config.toml
hidden_size = 256
d_expert = 128
moe_layers = [1, 2, 3, 4, 5, 6, 7, 8, 9]
normalize_top_k = true
routed_scale = 1.0
balance_loss = 0.00457
init_std_qkv = 0.0435
optimizer = "adamw"
warmup_steps = 328
schedule = "wsd"
doc_mask = true
Below are experts of layer 6 (counted from 0) of a mixture-of-experts language model. Rows are named router (the router's row for the expert), gate (a neuron's input weights, with its number), up (a neuron's input weights, with its number), down (a neuron's output weights, with its number) and show model dimensions 64-127. Each number is 128 + 24 x the weight over its row's rms, rounded and kept within 0 to 255. Numbers have three digits each.
After each expert's rows: "comes before" lists some tokens at least twice as common just after its tokens as in all text. This comes from a sample of Wikipedia text that the model never trained on. Tokens count by the router's weight.

# expert 4
router:194113131142134133109134116154113129143157092098141114150071147140165144100119093143095016120137090077090091125104081153130124147128119101111160117077156131125123103140126146133143165152090130
gate16:142138137151149139139120144096143088131149097139135137110105166087110136130162140129118149113107087127159069120120114168115157112161120093178131140127134126128123087187117162127108137123128123
up16:144120095131148130112137114128162141133125131126114116106128106124113124166152095071113113136162102120130119132075124157149151123160140101158154154177140146116168088134115113110076124129159100
down16:184102127149155122171103136141124120148107144101159147147134167148130076126093128162175084102099121136137134117152163096113151081125143126151165161137139127142119157131173111135159136164097142
gate17:135130123115138130113092113123130125136094104115134085113121113047148130121155165143143082076135099146128132145079118148133142150068123156119126109152093105135186070111120148129189163100089121
up17:116141102125141139159143117137138164139150177092100129122127133125152109143116145133134118178140104105087131103099124132149111120134097163142165117163124178140084176157078114092124131123126116
down17:166129129136142142141134108139115079144131122150099128170126133121115121149172161157159139156118116115104139104171122116144136156096142133089163100152131138138119156098166120126133117115145125
gate18:116096142112158133152167144149155118096144135129117144166109122062154086158138134178143131120110150161146170148146116116152190135104092104130106164107092104135144136117094132135163122192107089
up18:124119104135147099114111187166189153106103099115100086159142160142090121122126122120129135161131109146142132099129129096113113156127113124104126128183149171148135128096139176128127099103110137
down18:100150140147127166116180126128120106197175164128080098179156134112128145133156120105121136129149132133169179119097151152136124111128127133109137135146109104135096106143118167121177100107136132
gate19:187091160117095155140167118113134128107120110121141109123082102151148147097163131139119104120092119143128095134131125122138179107119130156164163129125105154096124138086111149129145122172125139
up19:131159161123149131113119132152111143140110109121088151146126136080105094149096131155130125157127096147106139109128112131137101143111129177113127099124138121161130147131150123144109140074138115
down19:163110100059113146112124123137140130138162076117161126160180156107142172124162141178094116134176098176166110106108146092135121098152124110125148160106185110156143117149134088120106123117089137
gate20:096127107121078106116124130105150122137161099153151149122134141152144138113150097110146126112112133105149113107127121131134088102157084085124134121094130157107154074150143173101143112087119081
up20:135108130137132082092140138111120126092108072151168148125120117092158103171108108125112118157108122115108143156058146134141154156105126128143152134128171170126148132152092111093094093099133167
down20:085142119114165137108138130138087167140094137124115135129115116143121141126137134167094212123149109117074176116134066098112126132112132130122133151156131185164105187106135150116143106120129138
gate21:125134165130116145112122149110154137146075147150098146111135115089117149082099092142124081163193162111123098104111125160107162171129177100162125112182107119131138109133157092127137141108090130
up21:109107103164118139145125120154150115140106148090151158148123178159125151111127132105136127090143116143101130096115154144126171124141128131157096126113139143136117135115113122116159118139095128
down21:166149107185155157148138121145124135149097158133142105179104116152143121124143124146127118107116161184144111151133153111081142127094153104140112132168128096141106177108123159093125122101140126
gate22:161144148111102132136141085156124138098123196149071091146112118137147103113080162160094110160112108135153112115114110133132102129082044080115119109123127138117148109125115149117155090113147127
up22:130116154136147110126129148119153137081144132124109095145120141102144136110090159151128117124154160132161107145130144135166094159146147136103110138184116180159152135080153125127122164124132112
down22:126158144136145151127159126119113129161143099152114125194162130121114108145131170143079126152136095125168131118136173137135145130156133164138174133154141126117140107067154130136088184120092098
gate23:111107140091159119104116104156105151121137137162126129122126114123151151126088160164107107112170140114133163130130110125135154116121117135120084099152115135158117093137096140134184150100072112
up23:123133073110165100121153111127117136131112117069166125100129126146075148092131168093112123136123110126123120117143085151145139093103116152159113114158096125130165131165135117161098103146108109
down23:148116121122150103121104095140140135123161120129102083111127109096126161120187105138085114125087077135091160123156140099104104079138108107084141131125114145134131128108148112097113087144159143
gate24:126132145118093123140184129073103139125180110128151194138118114110143103128144081131131053097112101147099115157123124156128130128145117146138145162092146111123125145102182202133106132147146137
up24:144101167140145140169100088166126194098135150114104124169145106120151164129143131127145150149129165084134115082105186144136089116139103066157140136187111141149096162112097076173121125108151158
down24:086124124103143127133175131095157128160190118155105214124086139107114092124142127117159090122142106163135114148121100135115120139123120143134114139121166167110117102126156215117090170139114085
gate25:111211118134115115148130115085136114150129094142144163105105176161106130087111160115119152095120137174154121158105074107105134149148152175145109089144141135121150118146161140105120176119086112
up25:096154156101113140102113163086142080153181140085160128109138211169165120139132117103140102149111120131129100099108087123142092139183118155151136110136138147098117124124136144158164101130123135
down25:138135119215137116163152109144119147096111129165116092097116113108118080134124133147125122110119122133111178131110137152101124091112114129102119138121092153108162137108150146116139082113112124
gate26:139148125143122136140147122104113115128122133145152176114092121144147127123126153111141147109102106101149145135148128154119129089137119126143137149137125106095143130125154111109120062151155120
up26:127135132084109121099166131124108125127142123120129118136115153096083144163128122100114082144153103068137122133121094122116092154165126122099138184121147095153091131131102097146100152118127154
down26:139104123181156137129093137170109130128078173151114125149117139116141144133136110143109086115138137101104154185153155170136124132145107141125133128125082103102160097119152157108153116090120114
gate27:161079145107130139118162086158110112071132162161149130120104108174157169111112139134120145130097067123089104156127159128137162145132132136182100141131147132149179166165096096113163139111093120
up27:165116141119183124082143140106147121107153136137126099131115141085128094155077137110143088136093170121169136096089122137130145126133147157128116123126121153110118152140141109097133151120148089
down27:175112158149158149105163089070131109109114139132108108123124113139090111107096072167130051097074134149159116144146098128162172118075108136128109143169133128137128110097073121123098132105106063
gate28:114125168152139152146116096116158093113156136142129109104108153148100148104099122177090094132130135134134118141134093113119087196133140122156149111146200136114147147142113130146127116128074100
up28:155171126123169137124131101155130144103101162117138154156125173115123086087112160103135137126079137155143088155155162132090073187155146170155125111114168121140139115113100171130121121106114125
down28:095157092120156164112092105130097138136081103071111124132105117122117149100106063129117143101109092141130078138109119088102144133112146168097093144143124153117107146121107131087142129121117120
comes before: " of", " to", " in", " and", " for", " by"

# expert 1
router:187167150066109105140128109114115124163138127173099113150146137160178098120144107149137121127113120111088136089129080130187117113158097115180117103101155113167139104172153140144115143132082099
gate2:120118139136140174095092115181132064142146144137155106141145082128127160141117115144112141145104090156117128111157137154135133096123137099120111094138084129130132079089129145139122139069068096
up2:111153120095117140097151162098138164079135155135130080158104109135130127104152140113125119100150187120128139119096121159115139137110161145108097135150119091112171109157123111107139121130130174
down2:098121125083128141163108114128133171116184160144108132169105142071117122129171123115147200121115137127117126162123144160125117108122113152117128123128135093125150139121095149113140111118114181
gate3:113111097135147119185070159154165137138104136154098158113119082127195128147201089145145095111130142113173154135125095111106126114092141141130116147130141150157120126142084145114112144147125102
up3:117148123113180109154144106084132153118109119147141141135109123107115131126158178164074150156158110089104122137125175122114121159140118138106145141130190126149174157128120126128166166141151142
down3:117101090140145123090138115171155120173136123090143113092153153111088118148125168112125114130124119128171137122115161138120135120130149118091155143137145135118109135154121134116115121093153148
gate4:117112113140121120147098138113135119113112172121111155136152091112151103124123104088154133107144094094143133109081116135144122132086162130148120123082114118115191164110128112147132120130097112
up4:164126130126127136097156135107166127186125163101081138089148116124139113158107133100146117134122105158126105149102112157109134176106159103106144138137163184122092141131140100133128118102090117
down4:127135134069163117123135123149133115132117136133142138181173120099100124146136179080125081134150131064073134155129174139128117127143119104157089137138146106132096140105130131118112134125128106
gate5:142120164085128117131103159139130087140128175122116114132148146100098111113140143154122131168122088095091149095143099164074107104147110111098159119118131143085140131102109182082109093099102106
up5:115133072099128092112156130126097127147151121122145149073131085178102176148112101120138112123133134125077115138138147116102132116130128133101099114125121117162127140145124123136121163141110120
down5:135143164120123111144143119168110142144151088127131133106082112104186143125114112114134159167113147116194124153103101131174139172108111111140107152159120120135129142133118118143083093067115119
gate6:174150122122115149127109115142106138180110141136092120107116120129161150061132123130137135196127142132122102114138077143106140126177154108138113122100169171173122161077112158095143073154125132
up6:147095132159158136145116146193159152134124166113109112099176128152185130104136135124157150154116130140127156094112148109115138128145124104115138111162139145187131111071097121113114126099099132
down6:141143131077139157158112124131153132141141144108149117081130137114085119147126122118174168149152156123093108137137155122151125126134136116178103118136119119137091160132120128103116131135099158
gate7:144148174104137118098115100114071096173141117107138129140141125118137127113102104120097104163133117107135150146144135106112128129163091106132092111102138162107126095131136111145166128115095169
up7:098102109170101123128129143108142165136105101139139160135118130161141116122144103123135120143145130137142112106081113111159123163126168120109129090067099133157114147130154150171131137141116129
down7:128156143146111094114143145120087114116149115126154123118124116149118148139132124120105109156159108140137090130114138107121124141120129093076154128085127135120142143115149122117158149140099153
gate8:107106133073127096152112122167124094079120143080150115187162151109088115101164140163108094148149193142090115182148117090146154116126128123153096164130112128156156130149136105092137087141061111
up8:158106128118131110167099107134122139098167105126146145141129134122130123111117122158160146162138140160103104134117090117142134095133127094175126140151148158119132115155176144133126088146081151
down8:061154124192118150176117121151141118114113113123153125143153145141105132110111146140106144104137118148157094153118110139088099105131154174146102144127139122084132131118118108133145154149144116
gate9:202107146078133119127126083119135139154132134142098133163124129134116126120137129168124116111128151132119119108087132180120114129100107134142121114141124133150095100165126088156154132078130142
up9:074110132133075104115177127134113114104147119138145143122113117158155169101119105109138113102150118120109115103126141123145107111150085134111148120126121109183135117132116097108155147110113119
down9:170137109170143131134122142098099133109107140101153191117163129141157119195093115162143177109116163110157162126132115134115146128160168132138149167152114125110154135125131147136126102176156130
gate10:143130101084102168114128117112150106177164106124098127136139118119090091127088144100103147138089134136097133166161075130097111122178099134106072151098120127154086132090145141137085138127109116
up10:114144134154093110120167104140127100139083132096106128110104163165104139109148162149144121129128124150144135101119126099121130081120157099095123100142106135124114135119055073169100133065146129
down10:041157147068136156074135142173139119148135104089094140169105113118107099138183104104165067121178128099128180158109164100114128114125135155149143121134170105119121119182121107142145106166131170
gate11:126136111129123129114121085166147133093118158111100121129116122103112111115121134127113134145157151134120099116101081116102122131103118121098090129173115155152142161150150138133121087135124146
up11:129128143122102120140184130136140078109131093103130166149085107155083115131075129112128130130105120125124122124065142123150114176134110145136104121126100097115130086160114107180154158181080122
down11:100124123123097094121130104095110112112130070142129111100127067115155110113144110135156105108068108103132141118135110156105119110110131105100163112090136136110113120125098141104137131106107140
gate12:128123135097126104160093135194141118175096136142098164123106136113163164166139136122123138109158110120142121113138171161140158095116166088131127113118094121139129172111126117137151136159133111
up12:164134142139132124148132101087129196127138180130121114155121147162134139131088101125148132092128131107136106141089154131146113144133128128115159161134131114113128137160160117150136101145096121
down12:185126128124123116130158104142149172126148120136200145139128097137092126093134138118098215155100107145106129135146099078094139119167125117146057148161124104152101126088103161116125169102141142
gate13:157112143178159153146104098138163160166086126107117108117162148130142137129156143106120151161129077137141152116154124104148120132141125100113089106118174180159109086118079118116117112081070125
up13:130118132149117138115105118114164103130132166154135175142158115174136123163134163134135125127121072106149110115094158126132110106141114075116150095177129140134120140166097168117160113141128137
down13:174123108110145099155100097158083111101084120142144133097142141168162101088135106055081193139099084142080130106161081148170133151166150122126108144128123113128105110135129151142109136140103143
gate14:143134140115086181149117139122072152106124104104139098152114147142129121084155156133072104102157103106129113130143109136119160139176108125134105149120097076133127074143108126126120093137108093
up14:142103111130143171129143163130134137110131120113141138164150174109135116105120143136091126127137081142158128128118081132098146151158131136144126108085097131165131121174156126134121127176113137
down14:103119136145115146115136079132161139109115107119156113107125139113101087133108106154180140147084113078149131157169157109133135142116129149084140186095163098119116142147113120108141111151142175
comes before: " ", "-", "|", "==", "===", "The"

# expert 3
router:143142111113149155107129140143119137144143104125101139132150135131153111122150092124149088100165124113083128095130150143136140118109103091129133103115152113165137122131141125127143126165135163
gate2:123116095121131151107101150119129082084114090154085158118133103132087084159102098120147090121115129153103107098107124125111133129156125120120091107126178097128122145135137146149117150163132183
up2:115109095132123197142105138115126110128141076138088130109141127124132115176135116134116126090155129149092116099115102127113129116141123121123124100136118121155114133114176147096106102114091133
down2:113133120117102148103124122102136124127104119126137104129110084091126109115133128141165133157104139166115146115141140140148089086163114149132106122148141124168127140111126142121114144140114110
gate3:122149137141155115143111095103157136093160148101134143074119118154149125107130137132133127119095109094127111117071105148142173137173119132184094123134140089159092145109096157117103139082130112
up3:191121124121168134140117127125123145098097115097155119088096138132137140134123155119129130153094124105124144114135129166140120112123131108109116132165136104148119093070119147128157151155116177
down3:108098119132120159129115138142129104144097106135092116087098128119130133114107124104157177118107134085146050156140171128122137131143096097120118100153153089149125115142118143106115144160132155
gate4:144135134155144130153161109154159125127099140105092152184132134079113096119147095151126121151110124123122149113122124130131159121155158128107158087092125151105131146127180128116080106124123115
up4:155090150143121116125141106148093131101146106089141093127118130111121145114110157152126157116107132161124136140178125118150104105119115132100142135169110165098132092112127140175128133102125138
down4:087106140173133123098115108125144146144142134073100127145085107130137168100156125133133118158117078162113129131132101125100132122131162122137148092157083126129154128119134157102086138117091137
gate5:107147104107133149146089168134114143179140130096102135135106106128102134127119122169131124131138128131134128153123136146112121125122147115145157126090122152121140093148133129088192141120122103
up5:152157113132146116137142128152141150114102121109144097123134117179133135100155160133105108125123121136128100125089150111134167138147112126114133126115145140116118153173153085134120097110093090
down5:127133108106136175129140159152156145114128117063111152143133155111137098142126115126138146103136097114089159121166072184127134129153150125138118118098135104153094144146133129095150108114100119
gate6:114140106140141184129131141134133082166136102168096130091113128108137148110133150137096112127128102145143137105146166106151106139095146104162161121086118127164108121119144106117160176138149137
up6:142106132152143141101118131166149086094124103128103157125112116109120144136126126114132124127132160152148129116168124144128149104082151108184101184118099157128085092122158159112119156144123149
down6:072110108141102125156129124110133153156103113080119114114128162153137152112113116156151143136156134156149142168128124122125104137136099113103150111148146126144122153139108126083110116158157077
gate7:114153111141088111132145155128124131165095164168119153128107141122143144122101174141121097128109100088081118127125127149159142151148125108193117138094129180149129104134112143146120137136134138
up7:133096163124093108140162097099120105091140178106115105146106129141152115148146079106159148130104121120151083160097124118117162134123130148112147114142153065110114132124154135104130197141102139
down7:213154144112110145154127093079135142178117108085126126118134095124103168093137108124124111124159144165105157151115078125096092126133134134138124138112139126139122124114125069100143110116121129
gate8:124098125133107164095126128118124159131146145131138100146103125136116074178119116110092155125128114131107161122129146117122166162102121120153109142115082117149167126144128099108184119177118139
up8:123189148166125141144178099143147167147096129105103114122127113116156128111132106112103147149134153130078154177161088131135141141105138132129140126089108116139142153133139122116143135079090073
down8:115138099186101109128103147114101174108098138107124122111116112161153097122106105118119195106171126129118105117122155183102091138105130156137126083123129108129125104120116135123156153159140145
gate9:110123164135101113160124140121134101122154092085170101095119098122139182111176107151160133099133139105132153130151127142094127154124120148134151135159141142104135094139083127100167114127112140
up9:153128145136145171129122152174129164145087132143150127140075100066113106177135124147137138113115121136123124115119108115101141097088120090149192078167107113109135130118122107145112117132164090
down9:147148115159129096093149151192120106131179122091106139116116127117127152138119098078147144146137115120130124136161129103110159124086130118136129181115095106150138164120144136122102119140141110
gate10:163146169111142136138086138125157165065165092119132110120124134153110127135125122145149145141171124130109109145089093102125127122112117142132127131141134134127144154152134107125113175166120139
up10:129104100134114135121166123137151120121069134157075118077111152115176089158089135144075124093101151076117093171104114143152131106125149128138116151137107060147122084147142137101138095115133161
down10:191117120097090117108160130156172111115147099117126130125131149142132121137127094073124095100096120109097148196143132123158135122140131175121143173148144125137105145108138124104136116102116085
gate11:148140131121118160139156121126148114138144109144142139116134152160139122107102156171141135127130066163121111145157125144164141112109151114149136141132149111111087117118142099155127121162138149
up11:118124158122109078108148063087109136096157095097159109092127081129116129079121117095111127121184145121145157117162143136154118100108115190103117117131117119136137112137136147124161119135148148
down11:113119116115148093081165141124152112129113117136101114090147154120136131117132104124088200124153165136131105163117160097137142151159086139126145140129156099138099152087111111099125133092109139
gate12:161071115115174103099132137118164096091120160098115097131129118138130111112133175089111104128144140102125106099115153138124137139110141101110169151127187110130131125122115108157112144144171143
up12:123095132114129164131109110158137129179113116150158093114123162093111138116151162100159164130141116114142175121130147176119149082082145171100102122141139164160134167141146121096128190129108078
down12:184130135119109151132071093117091109111146174127134127163102124134102115137147141145113039138116146142162138143135130094117159152154134075134164112102135116106131129098125116160154107157140126
gate13:137141103142135129127086150173139125148141139133113107128163123112151105136146155142156145134149071159156109131151153135161132105133091108164120114169087119149091115129087137172157139095178153
up13:117100134144136069117147124128093130128146101082104166084192151096124123063133109107155142140122139124114146121160119151137173133136095158108112119134121117159081120116141120144111104136102141
down13:162156092101079128118156115080160151124100142111149093089133133134114117105130143137101114147124146148098110180119137120149129138157136090138108165156145125111114122150062184138166132115145129
gate14:146149153113124162157104139138166110114126142148124109154115160124101148155155118110119118112157139128114155134131131091131165089113127077177182149148085117151130121130158094096190087090110166
up14:149103109131161132122126145145090136114125129151128123162086116137129146133131154138088131110103086149127133102096106168131135127117106089137145115122094121123132123130142095112124158155107153
down14:098170135102130122098086104155128107154152111117136153072122129120136146133152071152131134143173090144081126114132133130140129202128118152136143145157132142126127097120112089133133110159118118
comes before: " ", " the", " a", " The", " his", " \""

# expert 7
router:143111148090120143121141132169087128141131131120104114147154178120148138150117108158139053130181144126092131135128084162102142132122088108147175135119126155153125137103149193133126117147103163
gate18:152170136128097131130114095130162113178141071132118169129131142114143092123144149139174099132092124116121115146206088157140140163115133145122155140130134093144125103137125154128156137156129169
up18:119190112154147140128126072145126093154156115191130100123114139124096124109155161122142106117113123100159135104102140168127151170112132135141127096133113094107179162149137118154112122121139154
down18:055154111143132125107134101079124132098130094133132104134137115149144159123109142097126127111133118100124143136087075122106158126122122117162101158135120136163149142159161155123118108110184139
gate19:142100105113130149101077114121159155171129184096119106099138166160146151096147146099177131159127157121101130146124072135179121111131078133174111114134128130095134147136125127103145171100108152
up19:093084110126142103084108112081107146142122139173167114121149090104150121110108116120127109126128162118114140163133123121122134105128103134100128123167095123074122138134161144118116156110133169
down19:093119135120129078131070131078165141126141107081141138099095118149093158145110135142108099123150114112118119136085112112151157095096165130092155138147159118101141130124152126122139121139136114
gate20:169084126123114151117156123104166128166142145110160134131134110125099091074091097147175114150152143111164140116126132106120120136136127139170141127155122176107098114121140122109161095183156103
up20:135135093092127152152126163172140092134110170109132132105146177094108115160197180109132155107126107113137118109099143146106161091147121133092171151135133102091099141110180131099132153114136101
down20:127136125135154110156140128178146141109124151172119122129137156139150123111187114143108123133072125152096121103149148151064096131107134137134107145160135106144075136122091138157142135172146103
gate21:129145124148104129145113104110163089129170119167154122151130082146117118135150155137109100115108118135105117118114113181123154117155134135160170176119105138153140144127173186164114098163153129
up21:125135184116137120154131135164181125069147098149144105148146189122100132148150144097106138083166134155096163116124127157167119107075106099161138092134162136144160084112136089108149118104169140
down21:145136117113132124155144111137144111162132136138078142134141121102124113119088136128121076156170170111114121120118078162132084139130155166162069130130111109137139098123129160148122166064108109
gate22:150150186128134175138131104133112104161149162166151073115140138121092115156101112183092116117124125121121125142140116213131143099133114101142153175104132140094133089133101093077115111098159147
up22:148141131142142116149096157113084156113111093133155147110127162123117169108121194115144101134115136117146119119159139132168116099115136119098176180165124153114118095155104123132145149174169115
down22:130118098128148092170110148145139152144121121128089133099134121153141131092083148123100059118140105105111156158142125106141149170120153120131116140113143121093131124176128136112076108104127104
gate23:150108134122145097114128147135109169120120126132096117138144126129160150120121116142145161102149117139145117104143127131087144140133149110169120087099156107150134117187167095146172139131146162
up23:162124101109093160131138104134121107131096138123135126124105131095149159137133092114167137120120137123080150120111131134185127075133103129121104111181110112169124164098122194150160142103121154
down23:244140103167149099152129132149128127107116162129118134109102146167124091137124146125109045126110115141100157111076133115117137121140110108144095138102140090124124137123104160137145183111115122
gate24:148142138139118164139157138104119105089133134163111178187157188145118170123113125155145112082150153109112130140210079188141131149172131131164107124165130153143066128088165141113149115142143152
up24:120148135109123125117128138147151135157128118156126130106126125114150118143145112140119098096125164148096147128152139115145102139146104122080140105139109189176152111100121145151114143137127099
down24:175104086108129146147114129107112135163144128114126108129145155132136153130112146115102090089147125181140100132102156148124106143139149122158097112097163095160117129130085115140109127107138140
gate25:167124151130119120115105157133157145146134108143103119125167120135107112138095126088109106146162113146158081085109099117106158077121138117150132101101117124146125134073141130143111133161118115
up25:098159089136159169152073196127151168130091172103137166112131101173103114111130163096122109070147134117122129132112153155105138137122096120092127175126097151151119118126070108081140167092095099
down25:206133140117121158154106133110129100130083138133151134122106145154121165123108110106096074136160156106164111132100136124160152088129117076125111095166142122133123120122142106163127228153139130
gate26:112172088124127131109097143169142112109153103106075121172134145121109124139115117113138130117133115099163175088148133139144112119156136107136173128129121127131098172163133120115110123145115068
up26:123160146138160118079108109135142124137099155105075081138138128078132113118128128106125118122127125147126172126155094112088091138131134124100103088124110159123148116138157138110113113102102135
down26:089167118119139158111108092126132176155133097154160075100151105105138112126117069147112157143140109125135151142108130129121110095101088107149171121137106164124132154146167118092156170127137144
gate27:204097163112138151122148157120135129110159137103114146158127079115137104131113142158070094147144153114119134134110117146107159114131148093126105150096100184082169112095159139138111122158096120
up27:138113136094128131159125115116093152100119156121088146152087086092163149137141118147115110132124118124149146136118106142107144146115101146151181151162120137088188179124110132182134172130110125
down27:126109123169115115118105163133107152145138129148168112095131120138106127162123128109115174151164146095120123143093149093130120161074129155131132102135111112185072111133114096086104103146147126
gate28:124136153115137139135134133140147129139117117162133117164122104168117133083109126156112137165156149089154141134131094117142081121114132109126143140140157185114137173127118147102125136067069103
up28:144165149121131147153135133140127108154143138118123165150140121140108100132135146115122109178181106133137135124095145135080143093159103136140156131123127118127154142133084150117111103125111122
down28:132070129139136153152161112179121124139108084085132109127153103084138088116116127154118109101119169128131156126138167146144149118126167122102136141176129099145090096135078142138096131073113102
gate29:130117107121049146124147134123103141138160145156106147124136154126121124142123093152103142139132119130116105177135117117109170111092138123156144108106122105102112160090152113102138142115079130
up29:155104137144126122101162164117126105134113138115153144113123109101127161137122139144134155108144098154122142125093102114132136145107113139136182172092108128114113148143109159113104133094099149
down29:115078161171158078158106149125117127120138145119129143143133179091113130124122111104137130143169141125111125139161165127115141115109099130115104122128115116153110138132130146118095148118127140
gate30:160151132115111085111149146110143128164138140113168131117089080125130150140182148135150125145101095138088151106134103181090110152133137144147119140135127121156158088114142142137108200101141127
up30:155146146180159088125157129139140166144118150145139131110130134097153105156113131113155112143130137125147121142167104134155145171104117159108147125189117133107125187131159118125167139101126161
down30:094138132096070113121118135140173140139120134116109156129110101155149125144187129121110113168096185155167132127107113097093113131131137094065154127146099143107132186167122142128142102135154130
comes before: " |", ":", ".", " |\n", "–", "\n"

# expert 5
router:158119141068092136120119129144124118118120129131144114152138148134187163119150093098168130133167113115058108109116124082121134145142124113112129125106157143162106136113119158159127139134106157
gate18:141110129167117112111170117106112140115115124084130083116079121113094105140153137155136110150128058105126127124149155103127136118107100134119133089120062130115124122100163104135160120137133159
up18:144160149145181122072104130137139108102105117134141143103163094144135147146128170082164146156088154158140101141117135146122130118140139110104118119201153105116144148101201120148106131175138105
down18:196101125176089156152106094160128142177153103143144123140118114145078113148158113135129139094118153118127124126154146107125122116127119144148169114059108158154120108167118149106126093133121133
gate19:131131130109138171091155118098123107109163150120095152146149119147121122113110091142114110106144137156128098102164156156130143100162100110123103107166102143136117114103105152095118105096140178
up19:113106163153137109116122084142107128122122122156123099119128125124171120126131092113107124111134130147140126141132141167131119112106107085143146065128162120132117108105182163134129124122143115
down19:125113077116132123104113102125106193125130130109144113091170123164136116127131118098121171106114094101113109113097157154130153126167133141122113086140135115095137099133056123143114142165112134
gate20:185107157144135170174133079128117145147111097096147133131094163126122136105137093152107135150141117116123137117120084171132094116128146118163141168122114164103133121134106141134100108103151117
up20:126111110114128115103147123098136144115149084117148097125134134141129140124168159093171123099122102114144136175124117126149083132146148080087120157118194120147094125103166146111115155124117119
down20:126157101087113094119135159148173144181148167132137109122140144104146132133177109100120138106179161156146096095154140126154136117129146139121154163123128102091158100178124125135111150122122158
gate21:163116117134122092133104115100130118111125154118137137139098149117155147110136128142117110143121126177125160150177120104077157131113118122115103106177158103136106126105093137133164164125125181
up21:129082127153094175127131119155140144153120146132160101149138141130131138143129120147144142153153134142118162141152133118149111089129153109152150121129098118122125126138078118147135123137147159
down21:096095092128137119127093130133124135131123112142120094087151151131122137147103115111161093126120154142079130142118131132133156085148104133091106117172186150113166115156131137088121134099162162
gate22:153123106110129135118124132137109116126114133132120143156104138131121120167135082157138127123127156118166139133129164090132102131138142039153133109129089147165135169159156164156137119109140147
up22:130122101154113168166148178156110127150158115092104150147155174146080111118140116152080138113143098138121160142111102141126162140153170103136097154115138089138067099115088117096125105126153158
down22:169135131133163110137198114158145114102116152126097126139143086146097137150113154128171164123128154117150133110097116129155126139142134134130108112126117069155113149148114114174134145152116112
gate23:127156140118110097146107107132139138131164089102107127118126148126134090122129095158124154156147125139120135146183143116163149137157136154114117140132128120188101139100137143120123130094147152
up23:118148109120146093112155122087130127119145117159152111116139115125134162075132165153101118173107135119163083112171144110145137129141134079096142142145125116084110137134100094113109116129120122
down23:131128107099115087124130098148122151114170081145129126116112132166129124134160157126136134138141185201128129130134132115146126162115163142160123123148130133152141082129133159151102086137150115
gate24:148138140102122136162121116142120147122164112134143132121097116089106131142145123129118108112119134153099130136141141152093146096107138146089128133141153153136124125182096124080077111187117123
up24:127081143110102131112145082119112123127165143159150150111076129119129121140100090132152132132141154132103109140132142150139119150096126139131158129107134143148142108132138134108110135152151104
down24:104132107123106098089158135106114136113092115096130113133132125145137124118130185119162124115134104114145143082116139122090149099160115096133098131152151151110124140129119159142150134121142120
gate25:145135161123113143091135139126176117129169136141111154171108118129131116159124118139096116152079115143103120129102094117104103175094141117188157090162125089144141131107143122128114143122167151
up25:132107177140086136125149151107160131134163110197134104135104128101114107116103119121137124202110130117147147137120091117120145176131187114118141118111144174134080110159143109120103106145111118
down25:109108100130142117155141133121154150131111171090128141118095102130142135146138156097130101114126137137125141122145157116138136119148141122128086125126116131162156145127071090101141162089144111
gate26:156119139134099129148129167124089177122152115127127105139088163141136152156157131089173122149173107136150098128121132120119164070129113139098108109142155117175136137139092137134126127095147109
up26:103144123139157096093130157129113129109160118182141167118104193130115107129175093126117126138128175086105079147110114151114128103104143140166144128133118101097104111156119151130106122106118101
down26:116117117154099131115152125120176152132118123114092118175112137120112152118098118124114098145116090102111116117122100125159148124091188147100129133137128085137117122115103107104174125099154131
gate27:144118127116090116093169130100160148122127143133103159140118143111158103112149114159110150150111129151143166160112108130123094122137114128105124112153143147103156136083134120108130113129136124
up27:160110152100101208142130103097099127110142108062147130086104134116116131160161150182169149111110097091094137164135159153131152140120123150116136144137142128139111128161142109155116151126150124
down27:092136157160103064168144107133138129191118109154125116126099129122127104133140130164090136113134120124118176137150148115104122097113096102086125161100113165163128109085100116114114161116133123
gate28:125133144137081156117068139082118131143167118110132105119117100120135163093141107097131107172119114114136102107170123140139116124160111107153115133110163162126142096119124144103103149128146159
up28:139148145139152135140126137161087141125156151178165143121153089156128133148064117149112134116139191123113106154123163103124104161130193123158153125137138131164135090154121167119110135090134154
down28:189118217153133160083172151104137094094119124133117145166135137120069117144128128124127124144140107076144113120168125142150123103156125121134113127152098123166127127124134149138135109124108142
gate29:116137123118141126093150144149162046130119163129060102122114149103134101126131124189142179153074140131154138125145106100163117087157125147099104102140127100168165124112149143100093119139153122
up29:115144099125118115122121137123196042121146133142080118133121152126135142122142121155173140170094116097171111111117106118136136107144099115105117121121139121156146168085136150123126134128149144
down29:081139080136126106141115142167114163094110148140192132141162127131168111134136149121128182154137151147092139133108116122099119169122142144119119153120200146112126167132147153108081122155152127
gate30:114130123097121109087093111110150118153159144121123120164094104113136132156112118134131111174144156107094104122087138122145116141097159133153121143148118121122135140117152127107124075146134160
up30:105155131159097149130137134118118112139152096170167094134127129135142081127109126136062150112133110118103138118121132166130132156118140135140118126099157164119105086169097124114095126136160186
down30:109133122105107144148140109113135143091159091116120115162133099100101161138105128081146139157158128133066150102154128164119131104151123131121125159105122154104150146145134126100133122140112113
comes before: "1", "0", "2", "9", "3", "5"